From a checkpoint of a small mixture-of-experts model trained on Wikipedia.
Size: width 320, 74.9M parameters.
Experts: 96 experts in each of 8 layers, 80 SwiGLU neurons an expert, 2 picks a token, a shared expert of 128 neurons.
Training: a variant of Muon for the experts, 670M tokens, 9862 steps.
Below are experts of layer 6 (counted from 0) of a mixture-of-experts language model. Rows are named router (the router's row for the expert), gate (a neuron's input weights, with its number), up (a neuron's input weights, with its number), down (a neuron's output weights, with its number) and show model dimensions 128-191. Each number is 128 + 32 x the weight over its row's rms, rounded and kept within 0 to 255. Numbers have three digits each.
After each expert's rows: a language model's description of what the expert responds to. This comes from a sample of Wikipedia text that the model never trained on.

# expert 44
router:084148125218101087130083120133187122129159135149127181107128119124152088144172137145136085090139134131153154127123082096159205179137137116101159158094123135109111136154110141109121138102144074
gate0:131130119188100084059129122173107142129129124127120175112123127108145120121126112156124137115200129076130135117167128118130152114136174068129142129117101133132131138202148167134167135058131100
up0:148169153088135129128117143041062114116112105104130116174149078140128117130218138111103127187129137162097069145094104128051091164123093130125053149114124165129092116075149128096075108124107140
down0:160125129104122099194125134084138111145125145147123149156123110130157130199147158143093085126143064120126252142145156128083128128173201121135135150154133114177128137127103160110100171148126131
gate1:180122131146086132121169115128147085130061102176120086221124159162127106132131139136135141114152142119195129150135125073103156128143142180109128130129124165051139119102135174123120137141165144
up1:104136161141128119039143125182068128107119121139135123132138087126157080125217191116097112117123128063128107128113107057147141128100167112100106203150117129128128127074110126067119168129088167
down1:115128128129102110127128195149069105124121152129091128146138126128171125131111113128239139126127123140128140156128124153123146104097141081060118134123124065124148122102107175127138090174109163
gate2:124180125130132128177129189138129133083124123160132147108128075105127128152176027114131159125126099141158128140099077168123097073129187137138130147145113109050131126126133172149037115140091140
up2:080128140113173121133131127158130127140173127127124128139120155116128157101039186135216127136129171175147130094128113103126157220111119135062122123126115125220126125098120104136163130129131141
down2:152204144137121141121116193122111130187127085146042071102025133140124131129091128132113134149089233128066137142187139128131119117160115206210153149149077154173129131127127111149130138156198086
gate3:130125115147162057143126113086173098129137127124124188104162122122176102081112122109202082184076141124124174141101159141157127170184115088132122126171130149128104134122201100114129126124089122
up3:030139119112128158070129134131165188145119163120154110129123133083120139147128169156116062120105098155139127128124102130128169121141127121067110193158097123148139127145073138136148128102114093
down3:127124128121129151112135213131085225084128126167141134187216110118156141137115179119180124094132214113123124152129121115140126116107099155031179120148106124116128058083167116127130180115107159
gate4:152128108128143103073147135139113050134137115105111136158133128082128106152071143127155144208111130189039109132137098152205106129128143188114127089136095254107054129139094096154147127098080205
up4:109134128132122073127124128168127133130213115167173125088104130255157117145152128159067153159126152080201128110163135095125122125109126127122159128134096201144184127140168161216157099123115127
down4:147103137145097105198125162126136094098102137129125100106148143113101126112145159091109110132103084140130104115063089176173148123147119169164102139011074127104115132147214070100112129064130134
gate5:080140135147079131117129111168144130164138166156129139174125071124187124119117183114120121129040126134052210155104127111135152149100242136100132133038117220185130135139123162123110120132099115
up5:127132089125151134133139098097024131080111121089114094111095122127112132095171128161068120200177124130139093128121163154099099121138145110129095132211126084098113078133110097123164143116147122
down5:127028116080129106141131131124132129121156118124211156132090116138136162116118128113089137129148096103122170104133127215156125148126123137185123095114158150147136128200128153132075140128113087
gate6:148135135111134039157125159115132132135115141123123182128214145068152062132123130112120137129124142034140129135148214136165139133210110117064115131116157144116094108123140120064072066129151099
up6:123152130130135053146122211137134088133134130126128133163142128000158000132082128119124125090119156095086096192118157174219151129135118145094102189126143164129110112101146102078071121123122109
down6:128026104160135136190134116124223123157110109134154105072106122139099075118163128114149105093166138129147131132119152121130118120114149163158130090147117174065105109101064135129123134130125128
gate7:194125105135093129164120135131132103148128126122142121163122196175169132120044108147136151014154121134121122101159135156132132044133076131131114115143127102119133125192145130146156131145134126
up7:168080137129112165137143125132128123154089129152127125221111162156231138118127083128141132071146117129153146124124120095132141075163124128124131093131134077128159125181130142134135107202126126
down7:069089141117112108130136129125156085164105162056127131129166124129112095083168088140052141085125141027088114037221120121128162150128046153233138110106128117142090038128131117153137129126100107
gate8:081112129158129170089128114136090165087126123219066116136112126092121126169218126095123130121083137202133125138109091139118095148182136126125114109072128100145135131118141139120136148117112106
up8:088077129159098127112151087119130124097126140141142133076108130154082079106201129117132127128126064112128110118154140194131129161145133024132097110107146128124108151109128101130128131061124051
down8:175120095121191163128094102125158105122092176131131119104129134158070119137107128152181139128125045169134137133112127117120125129119116061128141153172125101166137175122066168133104157109100132
gate9:089141107118125127122127054135217128116130124107107128106161132058183127113131084139124007112055120126205134129132079041150137114124127129119174138129151126133105134159122127131152169121095072
up9:068153116133130095069128129129151137142094126074081124130130138122150128125128129128127078114125127129182128133128084054149136132154154184064218191053152128125077136133117160089125150171130138
down9:128109128111149196142121165120127135112131157109145024181156191118128203128079103088088096132113115154139128184134082116031118174162081048101096128141171094109122127125150156102103136124128086
gate10:133119127062127100130128129143137108077146160133145086126126095239132123147127104129115131029125147102135127066122127131133138113109126145132126127139129100092168145137116139134164147115113105
up10:131127125124136127120152137124069096078129127186131128128171138177133125132132132171031129135191117092131159129122132161147160125017136128211117173171121162124139187148127128030118121188146105
down10:110169115176160092098112138131159171122109154096169138063158126114059114125128124104110085108165181085155164126142120114137124153078077142074175104099132133090117172081113062096146094155132181
gate11:138128130133102159079140128120114109121133127163201167108133108168128092152128103124139129070049132030140138156051069102129146123037165109088167130123162093152140129107153153085126088131129116
up11:122081092108101086137147141195085142130192128093153128116137127153122126111121119134142162133107109126027138226155124084123035076133124103068131145118110128125112122127134130156118117160126124
down11:119122094207125154137128163128069129073118129104135131150129115101189138127114137135117150123140129128097123142136108059119142154135192134078118142155189058042103122093115125025129105129157137
gate12:130185143136128111163132138148068150100142110124156158142164111147216035103132163114126079091127091166155148063135019170170149123126128132128130193126126137131056148131137064125133151135140105
up12:116133127131116135167136172127176124158134121143135133153128124159147033162128128124159195135201132139010089134109126131136137125109128179106059176119105126167142133072135081125126146135125127
down12:128124127108158131077135132121128103029109127120159161135147174100126255129053151129227146153134139122082156151082071144125035163093194118078143129128164099148126113077096132065130129072133140
It responds to: Year digits. Leading digits of years and centuries, especially 1 and 9 in dates like 1949, 1989, 15th century, plus words such as early, late, During.

# expert 52
router:143161103153065105144105140046122127118150107130137181096107090142120088092152137195106131172117118161126188095130062143163202112195079138144155153154109125148109130165126082082142171154188137
gate0:152067127113116133159148154124097100118126128126110142120094174122082189132121140120077175131134093124109134137144138124128142131171108147127128132111117139136094160130136130151132177123108142
up0:130087110104123127216179091172126089142120128169146132131140168135127068132129162093119151110128134099147095140151072142122179154121153125134129108103094189126134119068085040121134151095121115
down0:132067150104126095133121113110136119163137129140136136163126102105142136154130140046107097089062129115131171148205137120128109111143123128113104131067123131118136184074125141102085128203138110
gate1:190134120130113127114106128126196111106138132202128165144164126144149133108142108090142134108139130120135163182161131132115135135129128145168042153189120174123142138065142000204123126219141103
up1:152115086107128129124162150114129131128083152124136132076180131126120157063111120067107113160109129128117130107056127123162133119152125119114232110131122135114137198119196119185140109131121127
down1:147133161206121156164091151128076184127096177108138125126152146129075145077129176176143133132118112186108113154123045087118168081131143107220132069146139127142120129137137139097124188142055090
gate2:145119137129078151115088177154109143134137132116126117053113081164105127125077128113143130127126133126133179175074045177106160111168161121131127151105128160126132125128154191125217138119120018
up2:107127121163124128124121133157107163056132126126121136092184148089143128121134155117132154182128066168124204114121060092079150173128124128110128118133099142126127137175154107075206128136138129
down2:129190124094155130162099101128097131162133118154135130130114136145206108137127057154110173136129132149192065184125148077148157206147131165168123142112116102144128117190156111081116131169125142
gate3:128143106206131116121127111090121091117097063186166148126085089152133185126155178139094066125130117157132180106148093086130158112147149160170129036098189127109165128172165125149118126131143127
up3:133173111122135087139144133140089120107134126149128159132127077158136132126137223131138107144129140105138127115134095132131134127067252172120130129128121142137043107120186131126099151164158138
down3:129097051099129165128142125083058133120128056125117103106085085147111142214063100133191148127117148015060118117184135082056120112126163197127119110124154094153191132149148124195129216221122119
gate4:143123127149107151115124136165090111146114161101128190122131124105135130134159140097125101119070100136075127085109094130191164132172098088122134146166089141135171166160117104124133096175186112
up4:116087132140132127129094128147115128145078137125156151142119100115128123139077067079128108120114061132160118109067111106203148133128124096101127132097111128127130151063135119105153101215144116
down4:104127128113116122097114125141114109123107088209174106097126129109085114054142128103152136113072133078119113140140091109113116126132131089124133179123136131072134121124130127130145115183148155
gate5:129104131131174128139067086109082085164184128175154129215110150130140055070105138017182121124125105142103023151142117165130138113136118115116067131161167133125130185129189092131122188131122060
up5:157128124031112128136165142091140087034124130124121186084137134126134126114177083054071137131133121108062145050093110184137145145130084179196150143098162104123111128153121143126113137125192124
down5:165135145129119162137075127205155129100139073081137094129128140104172150201125089152119130098128109112144117107117128103146147123059103169064232099120060127175169108170129089127123027187144151
gate6:129148121073187145118128133110199115165097144144112093154103135134200131091255130145088038153134105129124132173096202121105164153118153211126102156106133196129125128085142103119128126192084129
up6:096091130144115142128167121141167080185077147148141120148133119110105153117127131155144124108127143128142138111172159169129139113137108119144158113120117096117128139093122142141053153142103109
down6:127160113126128187102137127054129125095062143126155135143144081094063164053118123166120115126105159074094125122155124121108103128138123179142112126157095124116162152127146136144166137085121131
gate7:100046161170061135121126125111141155106114117109123115173103126118056160082123062112126164129165216130165142129214124106116177154123080123131134127110141177103146109119119103133093116066131152
up7:058141098030168121115147112136129093067111128161127090129093127131163096124146099111094191121074143132074125126137085112136121188157153127113125136129099089119133136136148137146131118098120128
down7:095156110141123158121127129133128133133115153135077119152156128132191132108083194114124173159128175149126131094091126121090186162104148166103135141178156139125081109096082134152100121161096127
gate8:109127210129163128114125075102111135133103163143127107071135136131183036184146130107139104141118138115167128135077153073127113128137118103074093104132123061137231155093125125124132134037158103
up8:124126141148081129214158112154086129022150147126126085034106128104137171126109157131122059153131113126131114088097130092126139121167123088110102129124120128161157141139134117171127088078168126
down8:118120146136129128140126057175127121157182141145064119153140076105127127213129153106110082126126098162148131127123128108132131143118135125086138128135141137150149121130109040129201041128148104
gate9:131122096121139010125192128058028146048162164126067153160122090128128188110124112069139130193144113141086154128137121128108139153207062132125164132153117125132140073118131125114116150124098126
up9:127223105152123120118103122127121110148083147125128158215109160181128124136127137172116101129129192188132182127119142092170051128128142126130147131108128121129132118153114139131167108129107096
down9:072124118090097127123129122118126104081061094148137147130131149106121137123130095127124136110173129099048084134097043048118132127186128155150114135115129123081191125106068117123039204107145136
gate10:129127255181107171207104161118114157252107173122100152094120117183136121128150117179105138115122127089111127122095119077054129111145131099131135133118122144125087087128142132144127153109097131
up10:128128104123163124104115190144124128167097128110138234115136082136195150147154132139127216126124158141141128103156084145104004231102130158129163127129140152103132073041108170118146145138130124
down10:128173128120141126115109135149042082133137130129130173120112158136207149149115116114164096081128188133142148126126103127094109060128134209120200083087156061129073141135101086127134128130109130
gate11:105146110136144062129074130136148133115118090128043124192101115118128169170119129121132129174184127128122101118123120079102136127160178130166154112114187141138060115123127160137132156137130137
up11:108152149137118191129152100107107137130129132112123124099166122125172130112084131131108109079107091112133123187136134193098132118040114142149180152163002115133161140123129106136160052148184128
down11:114083141137125139129094125048122108127144125126144120134137169079128122133127152139173149139144093124134126100091068144057131173077159149118129152134124126136105111111159134173137048142197142
gate12:160116156121138128168063066117125151131123154133102127187042103203087090065132131080187209162145121127105097136120155185126132110115138150156114091099130143166121121129128144132137118128135107
up12:143069181130124148132113086104136131131150140160101152189127095196161175097088128179158147101081123158134096126155185143120118142111134137113052115173128119176200120095151119153011064155164093
down12:153161124123150167140209148121158150096109131100152092115126141102111052174152133144125109131088127108109093127071137064155131106119152140101117136128179153143150131147132111068120127149149143
It responds to: Place name suffixes. Final pieces of English-style place and surname compounds, e.g. -ington, -ley, -ford, -field, -ville, -bury, plus words like Creek, City.

# expert 45
router:064193121147134045125049109162168119142134164135148148112127127170138123129206133145063147132168144141109135103138112187144183149151155154141157123132120102143108119164149118118096150125170132
gate0:128125123126128062210129130145091128120146108132111132209069134139122117213148127126127144108147156134158129084114093217119124210123128162128159178140157106124126117114109134076105131120121128
up0:107125135123105153128108128149184177119142081125136153134119144134128101132170137139148155140087139129143127128010122125138116121106105076129072128135099149113160122196170111140178148094118123
down0:172129130144140155126127107186124151122170116142060120137161125104102193046157205130148226095093074150133130156121130116116126204125127128125180098141103000147142147103181175088146098112125067
gate1:087148118110115158131128125130122142132129127138186156130060124128127107030180125128122019123187125119071114103166184141130124115118132118129122119152147183077133129109128086106148156128133130
up1:124133112105084135093177178141116152134137153106117134103133128141109129129120110130166132185128065121128151110113033090138126121253092133138126133128101136125158120102080124118131126223116124
down1:119133096060133130204120080159054105129145142129133107115059121112107161123158066124086118132085106125131108124080121145157150092136194150205137194157095191137035037176123138129109176154177126
gate2:136118127157134130162130128125063150115060135125127176128105126143129184155116152138096069163168174123174080141130160139164083069128103171145130133149136108132137177255179088133133112100134154
up2:128110061097128130085140159109131112120128132131181093212169124179079077116135156091126117166080123149173219104108131128059128117132208127108128149149131149109137125116081166137162159191118131
down2:161097130123133149145120146109142101150134053146107157127213132124137119132161124141137205070132152128119158123127126134133187128116140101124181126099147085079151127129081109144154129088045144
gate3:129045109161092140133103126104129100130134157136137062128144122128128097133121113139110090127149078139128100125072144105128092132128127138095113180099097142149118087121167105121106125097127156
up3:139162145085175120103122061157142145150112121127133179106051127104126136134127130106134161136160123136142138135119120105151138133186128171152123025141134112124163129098130183128148131143132117
down3:080089145122169098111132126118143109128150049110110206071108134140167142132107125119114179049197136143101189133143132136109108116118028116139177088144123150127118146128142142149072126131166079
gate4:081127130129130140136069127156125183123060197136159170131132148135141144136127122126095107184019066075104124138125141095147166119127141057144128178137130144128124079128140154100114118119114116
up4:128128112127141124073081091141114139111107183129130137050111101126126076143123131144166105141119098033120110162179150083129129122130114129139150147077147156181147094196129111135149131112100130
down4:139083110130095128076180125053069113131134099132116119147146080120126111116147107129147162121172133146157134123121120126173108127121091102062125109094127120118124159121165056119151128054120097
gate5:062136126121119109127125174147129129134144127126129119055121102117127064131171118138104110147227125122130136067126070161194130122120133125154150133136183126123073128128114119041126103110126151
up5:129047142131165148125196110076136112107122116187128119117127168139101132132103128133163153111132133130128086183132196070128123165156126114093126151128067096127151180129185098193146108152128102
down5:111131151152142117163172143063089128154131088171115137132188120126039120141128116150121114125037124131102171138122132083152150169177116117120082137164120100111158132137132117120153126132226188
gate6:108131183106138090117093106154134170136163082125145145089117130112129113157084126092235204120172130177107122140118144064015114080161143128116108122102129129115044143096143117181171136116123124
up6:084122207107122124128002128126098157132090115128131131123127161113133134113116132134143133140231079173126172134158125112107110127176132135171127165105129127118012139147129121218177168139127113
down6:142104074132130135122126154142127071123128105163128106172174146150191112143177125121126169118119148126138132125125128178123181134109078127188130133135114132128129144135156139056121171091136078
gate7:081193104138122149160141126194139077152123148183182115134129131129059128185130110106125178164162102130127142173120106127129128122186128099153128149114133124103151124126121161106100146209094174
up7:078129155150096134148128195154141122182112126169128103163134112165092125139119217120128152115131102108090109130113142108142128133154100144143134136125201074105128133110143116106124127238128123
down7:132130125126126110130131112104111163117165211115135122126122127131155146128089127127130108142088204119105085123112127135062145130139133150147124116128110057140161135106129143113141172128103121
gate8:121164123144149105064126075095081127075125150125119167109112121134114099137123175124126106051116198114113134113087136188105114132096230127182110128129064119138134130125149137110113096166167176
up8:133170129134116124200124164103203140095102137112137174114130121129151141159133123116109154120132118138093140120053136138124125195111117228154158126137130052120087126185183131091119156116212179
down8:140148054104127155172129163126193117127099126132132116149184132144144122152121115168091126124131137137148120139169121153128128127126119140100072137131129130112133122087203164100134133119083079
gate9:097160127109138108094121130080137155098139133136128119132140127112143165137108128217128122092116157117093155129121138114124123153176087150136136226102120085071088169062129127129122114110085111
up9:169119182136131176163128164156103135129137094122186113083165092130129117169201039183126127156137130123079135129132111236095160135154146082130123111150088147145174101222150120173134210187097187
down9:108094131190174151108126139137166140188153123122140084096139118150159149149133101132153134127049115129129135198172169047113146124121156132133134155125153177096064170129135128168178106181128070
gate10:086125119067166112143107084162107122122086122132157126151140096129127194133195123132040099125057154143078146132146132133070229054098143120127086133102129062137162162080155135127085132069129066
up10:140142118109134124184127126155148209111128187129226123121124129129182157124130135136205087137068134135196104160163115129058069154148123175133128139122127140128108114111131201148127123128128147
down10:173134127135117071126138109048038168128129148094125182125160111127128115130127137128140126115143148117129123136251144091124116107122162146096117120111132126144108111128118146081187070112147138
gate11:129112129100199114130104139129167124142182123165130155238121080122145136088051199147081175098106128137055125129109143220133183118105136152023131144112124134153102139029162122187108111134168021
up11:158168151130105131142128215070102160127114137108130133076119159120141146091146099118125115129128119131223096110181112122133000136149120048133124145102128022127101107170079128100119128114118164
down11:172145127226136128065114121120159139149142136155175180150126133133126139083093175169127046160136134112099108169233160138132107090124148131115128097143128131168131130202137189074151105174174137
gate12:092120145201139055137165093142049127121105124117124100130094139128128106122120113135102128139108133137210093138133077154128125128128192137130201149127097137160131125127121107125121130116175109
up12:120166140102160097147124098106048096127122151132121107130151141126143083132085116110129157153147104161128126155166115169223134156107188130127128131152131126122125153173075032060115110096126128
down12:127177103121125134182168114142104132178175128179114116082132146139139069117218140133138163143152115157150141176115128127162078188122125099131050104165128122130122164130156187128127147138093031
It responds to: Abstract nouns after possessives. Abstract nouns after his, the or a possessive, often before of: career, time, role, ability, condition, philosophy, success.

# expert 58
router:117190138193125070145067168115183084146152153126185137127109106137137124166156152157097105127132151119147134095132089097134138141129050110096147132096116234142110152198148104051134155145132150
gate0:178143170122118116159125130125112130132177098153160153106134133097101128028123132141046130131119125122091133151225128127119151141123129111155094119070158136163098137127129135124212102120143161
up0:100066089140078191127130106148128130143113138147143125124129179104000115180130135192148107124095133135255115102098128120181127124161112207150129129141141093124151185132130101125128124177136165
down0:130147117123127130145120045104122106110137120133120126124142111105111117030171196136082225100134122131109114163163129173104143135109148167119126127123163068196125147181147035190107122128161102
gate1:115115112044096127095136127072164107138076043124197140206130165224124107179133123104128103138130077115164127121046073162140128141149128119198090121128106175147204132126121075130085136163165096
up1:154110100132115136170118137127126126114123129148123131137136153128095118140133152128149084125129108126111172134039070143152191140090134159130118116128116109036134141102131000114108127180120080
down1:157106136128119224133123140188129159194100116165115129127091123160090150053106121177057134124203144152162129125134166123099122130116126112207130134105194133115129113175151182132096139138124117
gate2:115012124119129171128103152112128161111127160057130150145099142115128093097132096129116105123137098086204172152137130128145151108128125129049118121104108092111145060184142108140133067126153127
up2:171122115073107129118140194080132145125081127030230128134123096129120113109125128106069141124111119126127126133175172106141131124127134072089009111114119128097153047215135134115088074050148134
down2:185169124122097149127131109146093131143172061100129099078210168126161127134049127089128166182124127159160152200092173140143180098156093095114115122156096174127153114125139128167149152136133175
gate3:120145125121099131156152117127123150200097134176136145161074129139114153128198097098130145157177129064101068115125142064060094137092098115127087108082141113106140126111129219173128217141130135
up3:128132139127060129130153135124106142152131209163142130153117119153068105114197139104003110127198128084082116109135223135107107102036030084110073139077125139128143128191128119194125165136121128
down3:122110109163086124143128117110158132125160128128133128097129129181119089122178147177172109140125127133179117185127121125148089129139155130125133084136114136106157139129168125130154160130114080
gate4:098127125141126058124143154135143112128108141133146169129086115175122157094127149139132122127063117126128132104189121141163108126170120103135123166133118100118104124126055147127124127128160153
up4:130145155131106132125152116117162133101126136123165183121126070072164114091153127106130217078161048124157108130128130124108127121131127120122100101057121139115107129134147122124104155139094163
down4:126130176131104125126063125121116121179111119110123134139118128132079127127103099156131159147122125149118145088130130062099196110182127142145128205213174150150076128128129133158122166052176098
gate5:115110127157134128169124135125117151166130125201141128127130140137105133171128147128133117154128172116128240153134149125117156127103125144127129151220128133135075130139152147125128107156132145
up5:123137120130155103128128080247146138112114135131140078067124079183158111143118121128127113128067121157207118140081127120126133144169171055116128124190126117168163102099127128150165128110127126
down5:132147178166148134128058129120131117186128183157129132131083132206124114116096153105118132129128255142027119108101109122136128128145196180137116079115106139120131133075129124136127127139135226
gate6:120105126102170065122120128138124106142137120157130134116125134197130106153135135128131127142102139069121140125125129090087129163130140110127147128101138136096081119129158150121130131232127196
up6:126134160150136162155135131187134136075148144137128126122088126150167130081244119133091192126031117117128119137135132040093130113121137135116127134112130142141116097132139185138123079093092121
down6:140146117126130109075137146134134153139086095190153117140113097112122149169123136102164250138125128118127132071118115133130089138130111158131120125159077137091157097106186159138101106130129157
gate7:167160184131049113112144116097130099105174124106133156139120139132150051138129153120131067139110112129091132120102131120102125132075123129210101139125094141065153128130125149090125161132170065
up7:149077081120153117118135114134125130170114132156145134123126129165127102135102114114093193170130020130171173152163128107068100120079143130108136125109180132120126070128105133134129128119125149
down7:075067126120112123067144117150139138129094036136128132153172131127126192102194126168091135133109116153124128129044141173131144082171159118129135128103145092138116133120060128131140144103134127
gate8:124157027125112117129141118069071153081130146134070128127155115086197149122145110112042150129104120129128137127137146166143152132134080129176146129191155087072142080120136114128086118117093140
up8:126170084132156126125142085100118111131105123163124114155137035116097158132125186128128166124131102136076136123178136158140127147076124086129083130132183120138127104131126137128132132156131134
down8:116140118091129137079160032177126144170083131125108131120153115133088063149119130117135153145128104139076182087132128127129146150085128173146136136123144144126086078116121148199148108125136055
gate9:068148066131136142102129164003134117132128136126138131111115123122102139122081157124118131170082140078137040174100129098133130135119086134154119128054131133139117114164146121134165130104101158
up9:114134130108102135107164187048163196114125128080133130178138125109099148149091163108125128139122119120128100095093132126131185125124060105174135143104131149129147144140157077146119084114125129
down9:117133034122151083123125197192100156159121098121120084129107138117214108123103125057134117130113097165128129208182150127141156119132074069174137123145162080121111166173133111156100160129132141
gate10:130159163148131035145136138163136145119126124127163090107140163098134095133090141128175139115075021138130098122132159138144084162136176084128133068124168132119135128177120085132078128084255061
up10:074091117081139186111165111063091125128126133130123135146096082166106129130137096134099120151132178128129135153139115158118129122080090213104089172235109080145114113146149152122129112145059186
down10:133141125066115123127111119125112123128140128111140096127136166129095133123158128130132136107115104182148181137143031144126048115127144140182148146149208101129126063113072193096145070131162094
gate11:128153127132041187080132138133112138128142107135121093118126136205100130112121161129124030124140125124190191060143113089097132164112166191146134090077128128129106111132123140145182095098109149
up11:122123148123171129118133140128162131135091134107126148197128068119181121039135135118112154147161131131127127130120132131231165079135154027115105120117066099121128085117155128137124191128129108
down11:133128160131157119111098127120116060070137148132225082195106130104160126163113100130129136133117095128106114130130073122137107132131111213112131123053134119064156121199102142124135089153152154
gate12:109170116083121123076122150132086107156130138130119129143086112157147138193102117131144205117058140119121089110101128057111163217125146169131135106143129154097135143113101159103038117143142123
up12:117111179095129119096127122173164137127155044128140099127133125137128128118109136156060130113128140134165121147128128124118137128082197178116068120135138188133068147155120012063092111149162119
down12:123122142107096104078086126233131123124182148148110132111121158129114127107170088115130124137155149144124146127208153110122119070121127067123129124129103088113148108134128127103125154089170121
It responds to: Space before numbers. A lone space token right before a number, after words like about, in, after, out of, or a comma.

# expert 21
router:097157157114075116171129139107130125147135088100163183073116144149078096150150128110145102110124125191158152137122103159148166176121165107116151182150127143098116140146116110072137152107100089
gate1:155129083133113123115129082107123118119166140142119250108063134126134138149127175139133110107132111091127059112143115164099126129164124122126076106087108156106127111210117145094133130127138127
up1:129119139128132131133151157135138127134140146130127128133168099189075120065105124109116160146073154127095127069096177118143113127164078115122078157029139176081122123116137094113141121126135127
down1:106141123123058157128151138204128195143168090127134088136163129172208125138123101160192155208059161120188126090108142150082134115137090091132119092139135130095158088092112128118168096124128152
gate2:168142107080128150104125147093128140135112089132124118149106124114123126168127237153128115128112171127211106101116109164126127143141084126181104072132148139129122167122150028111151128109119120
up2:166115133128118106141139134126129128119222134126119073128144131129150136119109092116154161125167135137054137132155140110136130142239089127050128060062127125157155126181163121130106137189136116
down2:107095164152094122124127110132127132075245120154185100132124135104138124131139131123129096097126162030130117112074112108069145147076130156109118143058141156166139127165117162225133117107147172
gate3:126124173104106110130116128127129142014128141131143193065135194140102095078088122119135100103141150138054126136112120119000144125093118129128144124114075096148123120145149066121102122092127123
up3:255102141101153122136116125193112133029185083121141188127153117131128162124106094119142140054139147109131188148113112128059129119123143141140128137150052127136107034196134167048191122116150149
down3:125127151110118078159124107116151153127136152090083181155132117126129119141090129139135131072102145125129106139127140130115176118128166110128121123134064112133138093162127189110125210049149139
gate4:175085134089132128131063124107127129179123200138111131107129127134116124137124129102121116131097138128060226124155142149142131129094096114164130112140100131085130102182126162122115073171144103
up4:128138137108125199095122119143220196102131126190132124122136128138140118190127150158056059128102129103156127129133121132127098129134091199136132148019127121146127153140081127129124101205121143
down4:121161130097115082076143091125131179094120037119163184134134167128125146102135091096138127142139121117143184128120118170133062152116092099119115115102142132107156136127117118146095119130088136
gate5:102151133119144123138124134126134109128144095126121126187128134148074054127133191123107087070131131117122130150112120168131166147095129069105114129143118201132131107134128128080104232027098102
up5:128144130100176112153123130133138135105204113092095129174128120139066030111135207140126073077133124130109131146136135148130127144049149099127076126155127196105130114156121127099116148092079128
down5:129225097135123204141168110131141124135161075120106139137131137157130135115121148131122127124132149119166108156184138125225129117089124161140135151144090021117121133108128136126189101216127145
gate6:135087046135137139148165130129126050163074144134150079131134134118114177111168165159115113042126060113087129117121128138163155125119134164125081162117096109070211114215141019094135105137124128
up6:132116137121120131128124148182149156097154121139122127079134127146255089121100153145109154182202146104127072100078167100133092122130129137134128126164160106136120134130071127118135123201126120
down6:138152132105155116128069197155148038115105092149168135105130084110129116109130096208088128159150123101153134134153114157123110131140128076151151113075119144143121119106184127174135115132147140
gate7:129131020144121129177130114119130074131128129150153144125123031163118125125107133126126182089123127127132189097123106093132119116128155163129128083117084116129099133131127114074129142156127114
up7:101075109085085139146128117103141096112069129128105128118144129134104181116144180109112118126131104125140118124127129122125114101127210043153113106114000145127144129131071137182148132097127046
down7:099054127129114129128130141149127165096134132142123149153213124149126047130099125147123169176120072122125138051126047133121131131151128134158123177162059208182193107126025138125126129115160065
gate8:112158131129157130123139129128089111127133141135148146138118093101057116084187155129123165116090132138120090087168150125156127122074136131107131117130127127126107119183130128144105128115111031
up8:187132103118147128102144085169145112129154155233121093117115120166049153105175139154106189099134128055106076129182126077131130129128204105160110149106108154125104143149089129125131115131112151
down8:104135117131112122150166115119143116175171127207031132126128143130110139109128128100123129161135137153139165151139082138116129117116147110094073130141122136128128082190132139136153147118128025
gate9:133134164160148129140120100082195128131106127052115118141128141130130168081125125112126141126120092128130119134167067130169119161093133124114129133115122188130128088226128092132096127147119125
up9:139121156116174132126140128088123162095112129138093119130117144154141147071134138106118041122129138110136081121133166091158160217109124061169129152147140130068074156114126149115134125136061000
down9:142094043151086128118127123120102123163144119122157135124103160190116145104137072114222110066164143109136161113183112140107147135168180150122205138119081102129122097098134149078148083073102105
gate10:127134148173128127121128126220126128115123117121117145142120140136108129128178144114131129113124165123194142097126110131152163101177170133167133203137128130105131135133147226159136104171143197
up10:126158110117133140128156114048136135160182134131127070139159138126152164120101121153145122126162020121118117127121133127118149141129129107114136105250142143128154143111092127094096128118093128
down10:060072131181126137142185133099160115075129133105109083130045131170119127151162120113103080067124104128128164108168064116126124118134107141129142129107094131168129129110195154115160134065117125
gate11:127137122192104106143124151102151128135145205117190136147128152089135121199137134161109168255126131136102131125137125105175162115145153163129123082127128197120108135124104101166100128104129155
up11:114134151143118062152129144117127104141143133133206127148116153125119134113128128142119137193144160124060089130114129029129128104136161155134116109126141153101111131057138130135130139036194149
down11:128056151095129111138178126125175091073150132112164078218151122184181205128139130134129128180145120108117116128098093130111129135109122099128085166129158202131138138112118130132129130089161135
gate12:142104117135109117201100094124128121069142064132127128113117071151132131119126152166129101077130152084084101161122099135086110126095124123090130131119135148127134128237129200068133134114132128
up12:064150157122127156094125154124115140170101125074140198135092141104127115074180127131121142172156087165191141128114161128124178059132167100191125101157163038141120107146128090190133149076124137
down12:088143135132131127188126115128167058129069173126088099128148171128123151113139125139119096161172166098090128113050125121107120126096198081136203117104130135099088136138093169106116144141140156
gate13:109128109188110128148138139124105096125123156142137172092121135150123125146230129128138114157130217131103163127162085112152146136128142042136160101135106209155138133104107140134105108063047126
up13:129128144130135130117025125137135133151108128126122000128140147120093170128044098165133130096131109135104092065135136126108133133135109150079127128121205090078069090143106137128128130137164136
down13:195132118146137130101137120113118156138160144103125149129101125137126128129125145127136131130082136127118130110170120158142131161142128144173107140135032125100113049105072130099059138125116140
It responds to: Table row starts. Pipe characters that open a new table row after a line break, plus list dashes and table separator lines, in squads, election results and statistics.